config = dict(
    d_model=128,
    init_std_up=0.0404,
    lr=0.00546,
)
Below are experts of layer 5 (counted from 0) of a mixture-of-experts language model. Rows are named router (the router's row for the expert), gate (a neuron's input weights, with its number), up (a neuron's input weights, with its number) and show model dimensions 0-63. Each number is 500 + 25 x the weight over its row's rms, rounded and kept within 0 to 999. Numbers have three digits each.
After each expert's rows: a language model's description of what the expert responds to. This comes from a sample of Wikipedia text that the model never trained on.

# expert 60
router:520510526508471516522475476504515503477465482484472506513456466485524471460499483510512485518480530531495485534501519478520500510526481487501518517517493510545519525502502451527501527488466499
gate7:553487508524487515521462472499449492530462494506536503509558484518506458530449510521516503484499498524463486528517483525491513517551531495502541477488466519517460519506520496519495518500493490
up7:536468500527519512530465477462496491499470483522546503499516469512485448525478498538509473504485497554493523486521460519461514494533496505517492468468465495514473464492519509538499518482511510
gate8:502461476504522529514502476557528505451491476517486529509483455501553510515499562487453501507507528515461484513526476481531503480502500520515529472481512502518467489462495454520485476529544483
up8:471520544499508473486454536490471530508502496509504458506494528492480467477498439504512474495492492480532474481468535564508497508487512463479476506480492495503524507504502538520484509448471513
What it handles: Coordinate symbols and determiners. Degree, minute and second marks and their digits in coordinates, round-number endings like 00, plus determiners such as this, that, which.

# expert 5
router:538512490511516505481488497528509474501510467515495481468465528465547521471454486493520540517499489530488486505521470533488538493526532465495508526480494492524491528510484481514501478466529521
gate0:484467499504487526517491545505500469509501482470485474492509528460489495528491455505516462507530497527533456460462461512537558482517544504483521520509502505499472523495491511490455536505520468
up0:506499508483538500498540499539487516535468500484484496522504517561493494485460471497475530455481453464486530494482549432486504544496503477545509494493470480503527473539496468510526517509475499
gate1:514522510534499510519464524544523484496489521456486518464521503481515508477515507496526529503506485478542523484545494477568499500479507485514519497484491538524470484492510471518483503509558465
up1:522481562544473518486476493532521480529485505466455494487498545504522526457505482536541498490533540520495512478530525458544472505481530521474479499493454544474547472516470514498503477470484487
What it handles: Connectives after noun phrases. Conjunctions, prepositions and opening brackets right after a noun or name, often in tables and lists: and, with, (, &, or.

# expert 17
router:511467449496539493490512510492515495473521487507482518507530486508538505503510517527502492544523504482457498538476509482514533487505459492510477479531479487554506468481533541465497443496462502
gate0:508494452506537496531532515515552499465510514489467521465513558481537473504474500489459493535518538480516507535488495525463536490463450508504501515523464467510456486496499495479461532505463455
up0:523472528515482493494469513467524511478502479467510465494513498457479487447509488476512525549513527481509477499494504548510513491490517449534507527511495490492487484553478503484500507479507505
gate1:489490511506426501522478489519487516492496466486505499525512455484490523495535516539506540505489520505494484444472508475542474502531479527492491441490509460503497495499501494497495521539493504
up1:472530528498466471446488508491497463518455500429495438491503466508498501500511482487515534487539497466523487515484468515494472509510456511561476525540500480517506466523505493480479483458504492
What it handles: Mid-word vowel-led pieces. Short word-internal pieces beginning or ending in a vowel, especially al, iv, ol, after a consonant, as in Magalhães, Division, renamed.

# expert 35
router:497540468514495535501466491487482484470517495509509474466504525482504516538469461499480520504526524500513511487485502486553525505487481517512543533448513531521498444495447522463519484478517493
gate1:498521490535496544458447500487503486491489535498504492506535511495513457504455489518519487538544534504488551483472477516476493499494495481476537452483505506463477457519499486499544480455513492
up1:479458460507473468498487494501508506460543470490480521465505528495534540504509560459513466513508546493484505484503496519532510498512495509496477466500529492497506509549481491445505483490518486
gate2:539526499546493504500472475516473493462511514519481467487536483486495493524454512478494501495481513493534502538486470512530489474520490526437474542463509491526528512526489501474504517507495483
up2:512486481521489473525509498451510518523534487497544500501521515541461502479510531480505472444477497492555456522495500501488493496492439514521451508536549423511526485544523530501507515501511502
What it handles: Second word-pieces after consonants. Vowel-initial middle pieces of common words and surnames after an opening consonant, such as att, arm, ear, oin in Grattan, garments, gearbox, joint.

# expert 56
router:491512485499503492511438495507507526478489513501453519537504504512459501493508473525435464457498504516533502467490485494499479508517506484519494512503512524481519552492512538507487509532522474
gate0:510499479518507532527446506525460512526486475510523506509499481503504514515483487525444487441487515507533536497458492502507525512492509445474497503481525497523507520489465521505536511525458484
up0:488533527479544509522484492483511477524496493520500538537498481491518505470465491506467513502476481520492499522490470456518528506521514439506504548470517472491536504528453525524499503495527535
gate1:488506499469453504470481496532471532509514528474483490493452536479496514532500516545457524520515526554509508476468501524485513543510526471515437511488538504475502463521443509482517508498532476
up1:529495529484454545477524518535465529499507527446460499498472530478529482515501496491475475522491489490505549520485480517482504491513510463561460477462504496473502522508465548483518521496489492
What it handles: Vowel pieces and accented bytes. Mid-word vowel pieces i and u, igh in highlights and Fighter, and raw bytes of accented or non-Latin characters.

# expert 63
router:466484509482483478508526470458515494478469481464498522517459528510479515484438483467472505494479493510502494475478543479524476518477543494520486497537524492527502533481457538527492512494525495
gate17:520499529509527483505544457513514512512469518521520478488443509484487501522462504491496472487557518491470516458510511503526478476451509539460478544519496509475495496532501494516517502521547529
up17:505503486512541537523493506525493498458470517476494440513476533509528495536485529544528456522521496483498505508473527490520523506465512486482509522488493500514526495543494473546510533517442505
gate18:473484522476502494528522503476501523457498532492546512483469479491473505547532501484503439477487487515454519479505508492512481453476503523548525490514515482495476490491477503454470505487515523
up18:534511468485482481467495477503507485521464483512457509525476498496500481468510491505476522512514505490556487500503494548500540490501461485462472508490510510521490507485522469521504525487514485
What it handles: Capital letters with space. Single capital letters or digits followed by a space in tables and abbreviations, like OTL, ATL, Serie B, 0–0, plus short words like He, a.

# expert 37
router:520525533543541514481511512489501490504468531484497490477509513496521437483497519466504536456490516500533512514523500519538519500537494519513550508468462477460500517454511475484482532537469451
gate1:506479544510466496503510545478512536488484505478522509509549514467480486519562493464445503481488518531495519475501546526508521504490540514491519527452484427511522481486484508460503530531484502
up1:487503473495512496496504460527479495529513509502478511496481478538490531521456502512551471500485499484498477540490480484515488508508455475517453476553518566487475516484523492525471486480510503
gate2:495484483483484468488498515516499544473519489524510506523529536520503517522502490524493477498492509505508508542540492467503503480532507508537477515514482495493482511527553497529433490512552490
up2:512460469483464511475473502540504514523513552546521544494513511526512485494522503526524490489481487492494485493526482499551553501505505546514533523506459520476467455500531504500475487480492456
What it handles: Section and line starts. Paragraph breaks, list dashes, table bars and == heading markers in Wikipedia layout, plus sentence-opening The after a break.

# expert 29
router:475488462461503531531523493502524492502470454450526532467494483452455510483494501464472495507463479530523506509487479464453486454494525489503538509510501532537499463484499471512514528540498510
gate0:515468472480519516523524526472491490539501509514475538485484488496538487508497503501464477515456542505489480500489446478501529486475478532535502527451526492559491468482469471492486482494486506
up0:467490514510474521456481487514538471501512547467518505526478488544476515493507491520533533490510503464450543465494466478476478474499512430484505472511491486481513527489489510485525512487508457
gate1:494475524521519518507553524477514524511521519525476527479508453454511460514517502552462487513495469465498493519514538456494529512499495523523539468505479530535530495481509520545520531506503506
up1:542550494520524522539501479494524495491484500526460513523516507537537535537448534485505481529498489493502438488492567493506506520478535480485531537526490494481528479494526505490519497488508486
What it handles: Word-final suffix pieces. Word-ending pieces followed by a space, mostly er, s, ers, als, as in closer, Partner, Silver, Minions, vehicles.

# expert 33
router:502538504508464504529512515541507495506522454507556544492519519476498463515491514488504477504505472530452510499513527504508471461512464451521489534483514495462489478504522527450513505522472491
gate4:521509508475489478466530496499479479510508470499500510493522517533478447498496510486472460508469485515499532519448492528516488484449486494447470516487515508480500472501557458468484522464490532
up4:515515479477500487498562483532503492536527506501449522485502500518512512509483483480487490520473458520518558508462471491494466497482451485422487503486510503533490495490520519494496528469475515
gate5:455529497502504499514530478515465486495524446498559462479518454501515522539471532556490486526458495511469560479532476531524457497520492498483538520489479509520495512489495538494529502535535496
up5:530465512496530512473494504513476475488479509534512526501462520507522528465536484493493551499532527506512430474498459469491530512524483498484471509487499528516554516505525476496510546461471476
What it handles: K and consonant-cluster pieces. Mid-word consonant pieces like k, enn, ick, as, ik in names and words, as in Tuskegee, Katkavets, tennis, Kaikoura, Fascista.

# expert 48
router:476530525496483559550525513523527506472510525500520520521520538499457468503543462477504487482483510461464499519534498515455473519513475482447509493511498485501511495479473521479547530518533489
gate0:513529504519512509519501500523506474470528505509462493508490543535532478547582525518464496525502540523518522478503477474526545529491469477448461495532474487491486446461511490515504545492485531
up0:493495487522456518504512520479472494500462476496473467496478519518471489578571512485474507482497497499512507502513482488491519537501458440438513494563507458481461507503525482495541524533468504
gate1:487506562510507490430511501531476557463518494468515474502485505515505497508530476558500456537544503474529521500508468526495447511493491495512482495475504472529522443514484477525507518504472474
up1:465501458494510493518505527522482451549487534531489511519503539485506499562487515487484476482519547520504486487508470447503504537541533477501524495523484502492509538513488484528512495466494538
What it handles: Second piece after capital. Word piece following an initial letter, often S or s, such as S-up(port), S-up(reme), S-uc(ceeded), S-pr(ing), con-sec(utive).

# expert 34
router:458503515515536533484498496477514484545500513512491476531505502529493504510508507495516506520457511519532516537489538510465498479481552515507466473509486518514512529535474483523506483490505492
gate11:493479513520491522478457564502505515490504490499472490533485498472468472499476512514448477508467517546512479521485519531447513494530511491507517504508472485504500551496489502513499481489546528
up11:497486548508483508489457543512493525490483498505483511501512511478463481513480543537425490503466519551501456514558472496449482502508498489509500524502469501503486538488475503504499504510545505
gate12:519515533508522539510486483489497470468502516516542523482537496515486508502449529506511499531471537523482505523507493477479493454461520450489519534496447458490524499472489537480509496493484481
up12:501520514527495542541487483532496504530483494524481512463473471454461440478494497509498508464491493488472545502485514486487492538493532535500511485500464522514503486517477485557515542503496532
What it handles: Spaces and LaTeX symbols. Lone spaces in empty table cells and LaTeX math, and symbols such as $, {, ^{, \, _, plus hyphens in compounds like anti-Arabian.

# expert 59
router:473478501443488541467503518491506490544507525521506519520484462493474494484485475502519477489511490500463496466488509463519533496511471472468491494510480472525509532526483522541494531511487492
gate10:502493506488473560474498482524507456514522503487519452508511487532495484559494500501517494530533522491500541504497486470476498489470517453458528505511519453446509495513466476514496520501482455
up10:480430498506496492495490489511496479497473498491521520528502513483556499473453545522521517512482474509488498519502518504523481430503505514449489548486505440478505519503506507467533528472527485
gate11:448498478456509512493457532465535511512523495477523507468537491493478461500505495489544480485458485522511460516470502530456514504500493508524500533475478475491490530472516540529497474499515532
up11:498499525493480514500448547510500535456487474484493465503533517505513473500524501476578481502524492510500484554463469511515542497476511484530498482469470501497463475491450505544512513565471525
What it handles: Vowel-consonant middle pieces. Mid-word pieces like is, ir, ear, wor after an initial consonant, as in Pisa, pear-shaped, Wirksworth, vandalism, film.

# expert 14
router:526494498426462479481505556531529502469476490538516535522453492504514468554497490551500516521500500500501485511521518503488497512520464508485518489547481509469466488494524507533501511500502523
gate0:497451492470486453456527506519544517515486516476507492481495526518472477491490532530501497507517489505525502547523504544476515522509500479471460474528462446495480484489527508490447510520527544
up0:522501546540510505487463539504495500512502518512515485483510487440487521514548527466509460494496519525519512505522509501490510487524460495475526502532457495471507532461500495479469525511527508
gate1:449518484459501469495505490491518538522478477503484510498488492533508525526480520511484475508489543534513500479501532446483543507494464445462519463539530497447513490510508529532518537478479509
up1:460500485473502475519560499474485474509500527523502458488478507475526484487525513460514490528558483443457510465464440456501532480500506539480473497510507526483497505495443498532511494499523493
What it handles: Mid-word pieces, foreign names. Inner word pieces of rare or foreign words and names, such as ig in oligarchy, id in liquid and iridescence, n in Karnataka.

# expert 13
router:476525513503503563482497543514517470509504531514470493512493540490489520514487466547502484502528521493495498508504484508512561530444465494499482511500496497461513479483499489495502524503551501
gate1:484520504550521533504524504527481481495534478505484482497505506501514466503514506485453469513538484531504450515495465489458526503485487527492503492531540505537483491478541481497523529494484502
up1:506500481501494513484535495513480490539537517551505442510494475498533465516506517524480555488537491538477450475516523460501457464502505478483458521471492516520486538469472459473497494515483553
gate2:501441485482471496512502520475509459504495514465505514485500487496523432444505516504490517471482511465529480516475492519476547490446481509490480524492519478509478473495513504505523482495536518
up2:502462499491476536513513505481508454510505498508507510491481485482525432490514506494493512497469522485511511502478496503495522490459454555457514527506479563478471501484505517469484505487535500
What it handles: Mid-word stem pieces. Middle stem pieces such as ain, res, ubl, ort, is that follow an opening fragment, e.g. g-ain-s, Cong-res-sional, Rep-ubl-icans, Dep-ort-es.

# expert 41
router:500509531502522522532516522471503487485522509537521535517533498493516518496531460471482493489528514519529481503471474511480457501474493524499538499458499505485503474505510489511510477517505523
gate0:469491489477514534575458466503527550482513495498477537485477471501518490539482494434538508484481522530509540497497479494527476524516456522462522505477505522522480509522502504510535525499490528
up0:517498508558484503502494495498520520544479442513496506526488484486459499551491474487499510446568460494491478476485499531467520530519527495502507507469503513501511498499490523503499500481497477
gate1:446517496505531518531512494497498527484479500490452506496504537484568501516468537502521478535533498512520525497505502475545484479502495515488532452514511471525479491479519501507458531518499513
up1:506502496485468517455503530524514507479506504533528530506455534491492478449513488504514549509482479472496515500483500573520498525517548458485409520497500541496522514489497510470479516524511492
What it handles: Consonant-ending early pieces. Short pieces ending in b, v, p or r early in a word, like ob, ab, ov, av in Rabobank, rabbit, above, Navy, remained.

# expert 9
router:519510520491526530503530508508467512477463529520490467461546516497553489499517513478503514486446530515491472535503477507542565508478548497498516477498488522540484534453475451514525490499495482
gate1:521495523514514504506495493498474515498525515515494482486508531529496520483501520474481540505504488506516435550509503546491469515482490455436484468543528454472510490536522477506496495509518535
up1:463527559463480513511495509518473435448513503447527533506542486497492472458476504499500451522527489502478527492463518494497494529492497507500493498464479521513514515516527500499471512439446480
gate2:476478529513524546475524512524524478461549503500477506510492486503482514544475523512490520471524533505422520508505466529439491465469509529455499495502517509481552517537471466483501510492496487
up2:498512525550531517488517480483549491485508499519495474465489519538472503467455517478495526449512535513512523512491510494450484472457516513488488548453514469504481470519470484508510493519462486
What it handles: List item dashes. Line-initial dash bullets and indented line breaks in lists of tracks, cast members, works and personnel, plus connectors like including or used.

# expert 26
router:536500512474500515491504507487452503506520525501484543452497528473523473481471495512508530436474489522504495526490507506491504461532537449514491510475527499498502474499527466463467514518468489
gate1:444467450491514501488530484497495538525458517475465493476487487529517485507512488486492491487443495548516529473499507499492495507509476510560521551533513466479469498519494476490515539506503524
up1:453490488475524528483507499521505506515433520463476458468527501516555508481483562496506507480467516509536537530490499508463518502533488478551509485499499461471468500513471445478500497476499449
gate2:518517527543490489469519484498450503503544476462507461492509485504497531502525554524474457487491492522521488511492526437488493515504525487553490456479488495449488459469524482473499461522508516
up2:460502518522488483502482455498491479536488526477505522497490509526457517514515511480546475490474525506519490457479472514457522476495462488455484524500472502512526535511522556469539499495532489
What it handles: Copulas and auxiliaries. Function verbs and articles in biographical prose, especially was, is, were, had, been, became after a subject, as in "was born".

# expert 1
router:515533524493503456522494522485494482586541485485496526520464506536449506515504507530489455546528506459517486513474515514476492527493492491515509536523535511490532494499528504510507510524492523
gate0:513462505493517484483535541492503500471487491471504477489495535499482500457501522506483538481535486491500472558518511487480511499515464485487528444482500481496484489529505519525507489505458568
up0:461444520489524505504491487456557453470489514454519486496520520486510492479484483494488534500536503465502486517483483550480525515471459498512523487490527471485473521513511469476479435492468476
gate1:547476507484529491508518508523507467547475486467490490517507500504494464465477520533544501513514519535483497489488495514489503497517516428473501568516503503491508450479497468528485490502523578
up1:522473517502481522510477495517543512507492424498506500547461489505524470482486529484522522516477543493533480534500470465488505496484512475516499495509518545454465502539481459502486481475497518
What it handles: Articles and letter f. Determiners like the, The, a, his, their after prepositions, plus the piece f/F inside words such as Sur-f-ace, Af-f-airs, F-arz.

# expert 62
router:535513453494490464483504481507510519483484524494459510491476507508526517491520538491512523459497503458479530516508483529524533479465488536500474497470521482550505494478497482490517505541463503
gate1:510510493488509431511510529575519528499506484485510535458520480475511529506485503497530505458491477462447545507502491480505535530462543521526495499505486501484529459504523501503456469507459497
up1:520510514495492423547505521541535542497486530488473533458510508477519494519477497510530485481487481457448527487523501518516520483463526503529524498505500493512513459498512478539489480522481501
gate2:484471474482517475522495465564490516471506519511492494504505479490509509495549502517484488501520461481512528499510442463483537486460521524480512498498520447514439476511491516458489505521492490
up2:522507483520518497454504520506502536522515521502475510523499495498529474537457520466482484494473520463504483503516514529522481496524502510488457501517482516481532547465517485528515482466514519
What it handles: Dates and year ranges. Tokens in dates: the dash in year ranges like 1901–1943, month names, commas after days or years, and in before years.

# expert 23
router:508520509525481487479549511515475504517537512503559523525484502473548497511483486433512477523482486473514531453505511476526538506511486438512471520494463414539499504484472481504519527540492487
gate12:518497496500501548538472494493504454530498524488505441463522463534478489530496504476491455503492501503502517525471562514492479501459461461499493535494504484530497486538530507510523466514461525
up12:507540527508502513538507472469512445532473504491512454457510486512479475536475486478481474486484494488495532496482547514487494480463474492518493512516498478518521475502500529481516503557467541
gate13:521487505479484489508462473478488473508521473500522461537527493483513531510514505512517471486507513518531520454491484501526518500511471495470482491479488445464496493512506493470491450532491491
up13:471450527555531481477501472501467526502456507524519530488508510447474519490530475485482505539468527534502482492445483540493505516497517482512500505473486494466473498509513495502479489513547473
What it handles: Single digits in numbers. Individual digits continuing a number, especially the last digit of years (1970s, 1980) and digits in table figures and decimals.

# expert 11
router:492497536538550458534483527480500518516471447514519481499493436486517518520516535461495508492509514510530491457503495433510499513528512505513464543460543412518510518481493510497506497478529488
gate0:448489470508475502528529485502514493440476535497499493499519492537490457467519511480504483474496505499542517534484490499527546472474545513522476462478508469503507485486453466523516483500481519
up0:531499480481512504505500506480511460478537454526488473499515499479485477529526478535475506456512522534460448506487538510491512473475495518484497489505498532494471516535518534487481510497523465
gate1:506494552520518483495475474502483492510484505457506488497500501476498488506516484467483497537505516504495546486529537505501478509523463524521525488494540446453511539521495501499516473501514486
up1:493495534478520460532455488468482488504527510454545509510515465520479505514507449488532519513479508465498524483533516515510480481482471488478543511531504461479504529462458480522490497495504498
What it handles: Word-initial capital letters. Single capital letters starting a capitalized word or name after a space, pipe or dash, such as T in Tallinn, M, H, CompTox.

# expert 21
router:540492485490481464491521483492441534543488432481485515500507532519522504526523495492528497531501504503534482476461471499477525527550482510501488488510462537541525518522485519526470529529545472
gate0:535493510485533527500496540492470549451475520493458510489485509481500506485510513487492511501509456474489478507485495512508546536488521521416481478512485499516503523479461516479485528528502532
up0:478512504496503492486502518488523431492517473476503542484483499512514500519448482501489476520536510500500515530455528493517475542512477555595539492498548516447508464481507514486503513508485486
gate1:481527465508493454508495493490495507559517470531500455447486467485478532559531523475445497518502567537504509523481477476521512544527487466468526508496488525477493522508490491507528503500462482
up1:477473480489503525495504478516491491505530519486496510489515543515479486478509485505525517525508456482525543523521496479469486504481478458543519525491525477523454469469483518480483521526530466
What it handles: Single y and m pieces. Lone letter pieces, mainly y and m, inside words and names, as in Mungyeong, Lynyrd, carrying, makes, p.m., plus single digits in numbers.

# expert 27
router:565556472528510455443478485530509497489513477515510506518540504490458527523519537526480468544486499521500502526507482533480499494519485504479514482523483514500512507501495524520512519520533472
gate0:518493503502540483473459485471517504561487487521502531507470496468470490488535516486514520488453492521486491496516503517517549520497506487442458481484503562465506521521523483493507517494497501
up0:524542505481501468543499546493549543502482492489455499527494525494485508482539480540526530509502530515500516568496525500496500494499517531471486472486486490502508516507513488506495506549568494
gate1:538484525468505500494488495452505498491553481480454515474490514524532492534530527489510506478515502513554533455479485518491502496527507525509488490508513498475494520553500456489509489503457457
up1:488523535491478513511485474527492506491481508484501491524527488525503519442436488525518492508560501473449460490522562497518487544504501488477519540487500491540486484472482524533485521499525496
What it handles: W and le pieces. Word-internal pieces, mostly w, le, s, th, after a consonant in names and words, as in Goldwyn, Ujjwal, wrote, hamlet, wave.

# expert 55
router:494484470461475473495501465502479481509520494482498524493484497496434488519497511540531491481533540480543478516522469537480520524514472460507499551455494503484511543498457496520490533450544498
gate0:486495443530488508548455481475486518519496421512477479497499526483491467584500513527488494488511483492493478481529544487549504519480507480459530489478469485474481513519519478460469495499497515
up0:509484512499518496526477496474506512496488447502476520513508469459551492535499560496519502440497518488519507495519498525532481499527512538487536476525502478487509518511517500524512540490516542
gate1:459444519492517497486469464524435444471482496505460491461470502485479490522464477506523500506487505491487558481511503527507529515532490507486499536457519476494499503493512567495452493488522498
up1:543554491499518483540505497512561539478485516481490514489539487487536515502524530489482524501528485522524464524538507494477483479502521476510454482518458514507476507468522498479520485485454507
What it handles: Word-middle syllables ver/p/tr. Inner syllables like ver, p, tr, bu, pro, duc in Latinate words, e.g. di-ver-gence, con-ver-ted, trans-fer-red, intro-duc-ed, O-p.

# expert 51
router:553511494499552511488502527494524499478475480513498449526555515454539500485536519506500492465486489477510479469546518485486539481490504528523459480509551507463513514515494529504500484498518500
gate1:499475520493527532532501491512488517515501562500449494461511512489476471476518499500461521450455482508503526482488489447522512546507480493515498495491494512460501519491500503506516470524559496
up1:510491534515506525482499518495481450469542504468476479496508439518558490487510521451509529532505528520508472469483541561476510446491501524523482550495495504501529492478471488475474487532518517
gate2:500457487511481469505463469548486523466468524465497475498546484469537488504469543531506475550472530512512516484512500490510506453524491520554485476481545477508518525478481471456481496473474495
up2:517474494543509494480519498465482477505493510512498498453435546499510558496502525536504499514514480468499489495479527564468491513570529454459468526512456481512491489533473506512520558514511489
What it handles: Commas and it pieces. Commas after place names or clauses before and, which or but, plus the it piece inside heritage, architectonic, split.

# expert 52
router:529497506474501525501497477479508500531471516509439448459478498474457499480513480527491526440537482475480488512511471519470519500498542524521481517456511484517522513525513478476494475486537489
gate1:509519496491515550515483528490505513531501472469506533530477538455484508498513526509466488471512527454530476459489528556492488467459517495480512524428524480453530511512520475518516470477553492
up1:466512438490496452527519470539472499433513521493498491477514493534514459509505499496538482481456494533486473507507474466495474507538476466505499492521482491534475530508478511517477500473455485
gate2:567508491467505484516506527510473475515525474462481480488467549518481523502487485525483513506494523504485515516499504503489458599476471528513490456495511540505477492521516536483468509473493476
up2:475479510514508502499516468508568491473525552475524455542497483510472490533538523490533451528487525524542503509478493468467504449533542508500500502485512494452551524473520525476537495510529474
What it handles: Table cell separators. Pipe characters separating cells in wiki tables of scores, stats, dates and register listings, with occasional semicolons and from or between.

# expert 25
router:521507521522512549458485528473507496503492491503496525504497510501510496465445490473501505519507525449489463453520500539531456527450478489489452502532513490507515461496517526482519530478504515
gate0:516491482488510473497525541503501501516499525491522465524488537548443506488476502489512486482522495472499505531453507538519529481525486535499465497472482521534496535519517496497530515515469499
up0:499512520531442505497481459515497517504473498482465485505499514467504514503530495537523502526502499495508529503493519493519510476510465504524566496492488494466503492505490528476497515467542492
gate1:524519480509558511546511495510492436524506509497463494462504488474511492485477483511495491517537519498511489497459509514502493463502495460476502527499486425474509443486444512489499515502527490
up1:484446512492454513468477469500542494470483526533529466524505493512481498517511536496519478542458465505461539474524476452470504509519475535510517486508530541504492558501527482506489504523506454
What it handles: Second pieces after capitals. Pieces like res, sp, Par, Sp, Ac, bro right after a word's first letter, e.g. D-res-den, D-res-selhaus, E-sp-en, Sp-ock, bro-ther.

# expert 44
router:516479455466492508481490482490506529505502461440549510438455507499493473514484530484491523503472484525503544500483519534471484515495511490493528473512474506518412496493511512496512474501495500
gate0:490508477492519520512477487526513583537479500486486485495489520469499485558526485460514551541495484516501530468464459494505482528501472516481485490532505526480508468489544512510531527541520477
up0:502473507512501476475520557492489430494500522530503488524544490537461517460477515525461444480533505471510465510509518491513546513520501477541470526508514473536517495512474524481493454475500510
gate1:488475455515529523535503553498523498515497537463510509451501485474499510502485512529452516511500572520505454473511490551486483483501484499509480493486494520508500507482481540505545467504520535
up1:496497525493470472449434510457475488464497545496488517525496467494511492524555485487517501499498494498487543541480495437502490524487507513484518528517503516476472479467533483496462512490481502
What it handles: Name-final pieces. Final pieces of personal and foreign names before a following word, such as Joseph's h, Gilgamesh, Doosan, Tommi, Zhuhai.

# expert 53
router:490499516480488477479489531506525497494520493524524496502442486462502498469505513522484528528529497456474536505515465487490478521502523497487450496533512445494509512517467500537475505505473514
gate0:491521502484488521488485471451499493524484418491473507485504500510482487488483528504501526554426485466491506497499524481472512509497509498489500538491531464468487476443477501506477517507490490
up0:484528536487501535500493499495499492512489436527468508522484501495498502492480526515488529535445485446485511502484515505459507535514475510454497495506482444454500492437500525509515505526474499
gate1:432472499480486511513484515528458520527480461531512478515475481473520493491455524511502491526482474503511542506498511498540473526453491527489483469499504477470509529486503476486447476523467512
up1:542463502542514488516483538440474511460517477531539517495536513554500458493476477478464514544469532532485462535524520518453523489477533483499478547529493488495478448517465488486522486500484453
What it handles: Capitals in tables, dashes. Capital letters opening table headers and names (N in Notes, P in Player, G in Ginsberg), repeated NN codes, and em dashes in tables or prose.

# expert 28
router:529533468492510481483519496464491483538479477514515444436459484482541510502491482484507520489481491470514524463507455504460524468446514511515501482461480511544521466502489473496499501512508519
gate1:496489470483484498486496542444500472488482495507521460502449493532497506527496528522505495541551495479484499423450509480472511506509513470493532488488533489506510507501486504529444504464532468
up1:488514540524539487461473493549517509516485520497485524466516489500469512479508511474496549489463492558493444497524522521504509520485500485532531457510510527492493530442526512489510513475468493
gate2:526496501487502517487493499520499517554517516503501497485497480525528508491493519481483501530474512499528464478525508440514503477491483504486493441482478485490538485533491519523483461516459482
up2:491519506522505508519541540535480443473474502479506483474491554474502489512524500511485503495482531459504562557512520520490491519481459502512498529496516496535471513467495481514520529525501485
What it handles: Common prepositions. Prepositions such as of, in, on, for, by, between and during, typically after a noun or verb and before a noun phrase, as in Isle of Man, member of.

# expert 3
router:500512475497506473487515484512432485528550540468525523514504500514457484498491502533513490501535508501514463493498525517462486538455511452506523495500508489498527482516522520499504532494463527
gate0:517539532549528551524512477545519515541504547461503509497507494506428529502517482493485498472491518501504506504460480469461492512515552501510529516535519527519515469504521542473503499464497486
up0:464493487489479505508508498535530510535566453525541510475531502507509445512459471470483507456513514496468515537487521497501493484493534465526505464463505501542506476534527533481554455481534509
gate1:496506521470476556551507450492442497495447528523505489471510521509477513482486519494503522502468529484471519515515492514450501505478499473477531483471493456567507492491471539481534499467474484
up1:475458537479446514508465497520492555487484559493510484511499502437467481525477478497500510525547521478468528516543485523481508509497487504474517466473507445516535505509498578525488489521481522
What it handles: Mid-word i-ending pieces. Word-internal pieces ending in i or starting a Latin stem, such as si, di, ati, posi, pre, as in Asian, statistician, opposition, presidency.

# expert 50
router:543495535475478488504497497534501495515510469514521543525490508514549508497527564523486535526511470503509495477483483477553495534544509521525502475541476479514513460469486489538477494448504540
gate0:491503489515474525470477525511472530464460468535512487509492502499499513557518515521470542492484522534479524452532489529485513536510467539525487513541510473483502496513577506511488510429483506
up0:519515533565489524486508502532453512513470469521480475489498487494515533528485538528476549506481484538495478505503485520526511515497517549523512482499500483484490470468547540472504493475525473
gate1:444472559508504456474506491494488473515524479452492504525492500546477500565505506547490499497558519496496551481510555506529485472509524509542481529512477493483493502471513437508473495498462526
up1:474458519529493452480466534497507464551521519464492451515553490568507509516524500543503503481541492478483481483511494500517499472502500486497532535518539503484501484511493432530506506461458526
What it handles: Word-initial consonant pieces. Single consonants or clusters opening a word or syllable, mostly d and l, plus kn, fl, cl, wh, as in meddling, didn't, Saturday.

# expert 0
router:525508507533490490487508485528514510472490535515530442512465521502493511523498490447485461503474490514524513521487551463465539535527487510505472552546499444470514495526493488538476527482504536
gate12:486507473440482514521508496504512542461500531492499513471483561521488526496487486523490419518571473491479535499502524512492527542503475528503526489487474510481471513486462504523502523489519528
up12:496497523490516473470512461478488483554531474521474462530515457516486485474527515495510549521502536489541483506496498489525478454512522504502479460493487479528507490463518532500535481496487469
gate13:493486508520474541443515497524461501491509485488520455528477463500469512538485535508475446471471514488507530485474485434459492492490499512510481516497475502479514472505528514509466495470490543
up13:502515451492526471533509496464552525487528491498482503486508497450525490494498462480475499535513522501482520499489546517570511521517571508540535486496504507519524507481494505524519532515508476
What it handles: Leading number digits. First one or two digits of a number in tables, scores, measurements and durations, such as 6–4, 4:40, 128 lb.

# expert 31
router:532524492492459514486522464535527469528530537532531487539527516531476481494519517517519521495509515505516484532528476481461470482479527504493498475532507480512507471485460512514526470511494478
gate4:493539536504553484499511528513531534521508523491496485504526497523472519514483476524524506494537489493477504505457533469496553495522535499527529509492510495526489470497499469498543498523551498
up4:515524467471477508483482518543444509437491483460534509522483523466517484495480523477494516520461515499554497491534486522544456515458497501508470522466509520486520528504490498502482483483468512
gate5:488535544450510512509499519490459526472528540487457534498492499571501469475489470484481527528512535493501496530496496520497480499509488503486503479530549434507490473543496521449506510505495504
up5:486487507509533551467511525499511525513466527473512502532522517517492514514490502461495459480537474520545488454493506501454525514493496546481532523479512507527521507488489508490551498511482502
What it handles: Pieces after h. The letter h and pieces following an initial h, e.g. h-il-arious, h-ab-ilitation, h-av-ing, h-el-p, St-Eup-h-émie, my-th-es.

# expert 40
router:492540501532505493526466547531520516517499507503514522496474456529525525493523559477506506517489507513502519483508450510500479529470520522497462571534507476529515456486487521490487492456528521
gate0:496494507506520505474463500512488519515510496515510482524451485507467497442455502480434498476522535491479499542510523535501518518520481523563499471505525511493473470543501515545500478517469522
up0:530523474472538524511499466484488493458517540519490478510539537515504493523507506526541526521494515490512480516499528491521487524483491470451481536451479503506520466473500477479484503533538474
gate1:543498476509502535491512496495513482515489510501530482516532480513491520478462477511478523533537497463490505497502461569517505503461502477531457511444477559498479516505470518511512477513482507
up1:499472459514499545490497530521522510512485496528535497491499502490485510473446477545476480514543489471495500526498455541515470516503512487548475495471461531496472466494480487508491490501480524
What it handles: Proper-noun initial capitals. Capital first pieces of proper names, places and teams, e.g. North Dakota, South Carolina, South River, Wozniacki, Nintendo.

# expert 43
router:508535469490538511520532495509513483483504470509534516524524514511521538481489507514505441514469491492490508507506549503491480503508483536508481486532514472500517523521441465528536530498488526
gate20:543528502523496502482466475507530480502505505507483470511550506501503493469510477472442452484459498474497536459511498508539530484489534500482485500449547474496530513506538475508456494498528552
up20:458496497497489488551525514534515524499504486472501493463474493475491500529507531501581527548524487507482477513471499495474510540494476497526527464536478507506494474440483540493552483472463470
gate21:495476499558493492510541500520534500500459452537489516448532486512507547559464491528460537487494462484513511493500467510524517530523498506500506512551545470512494511469483469512485483487471497
up21:457495496537492489492477536504520482509506517511541464513516535508475478507511475533509474544503480530494547491413485480501520488480499536488489502477478502503516483529496455539454529490435480
What it handles: Periods and punctuation. Periods, commas, slashes, question marks after numbers, initials and abbreviations, e.g. D.A.W., MiLB.com, N/a, sentence-ending periods before line breaks.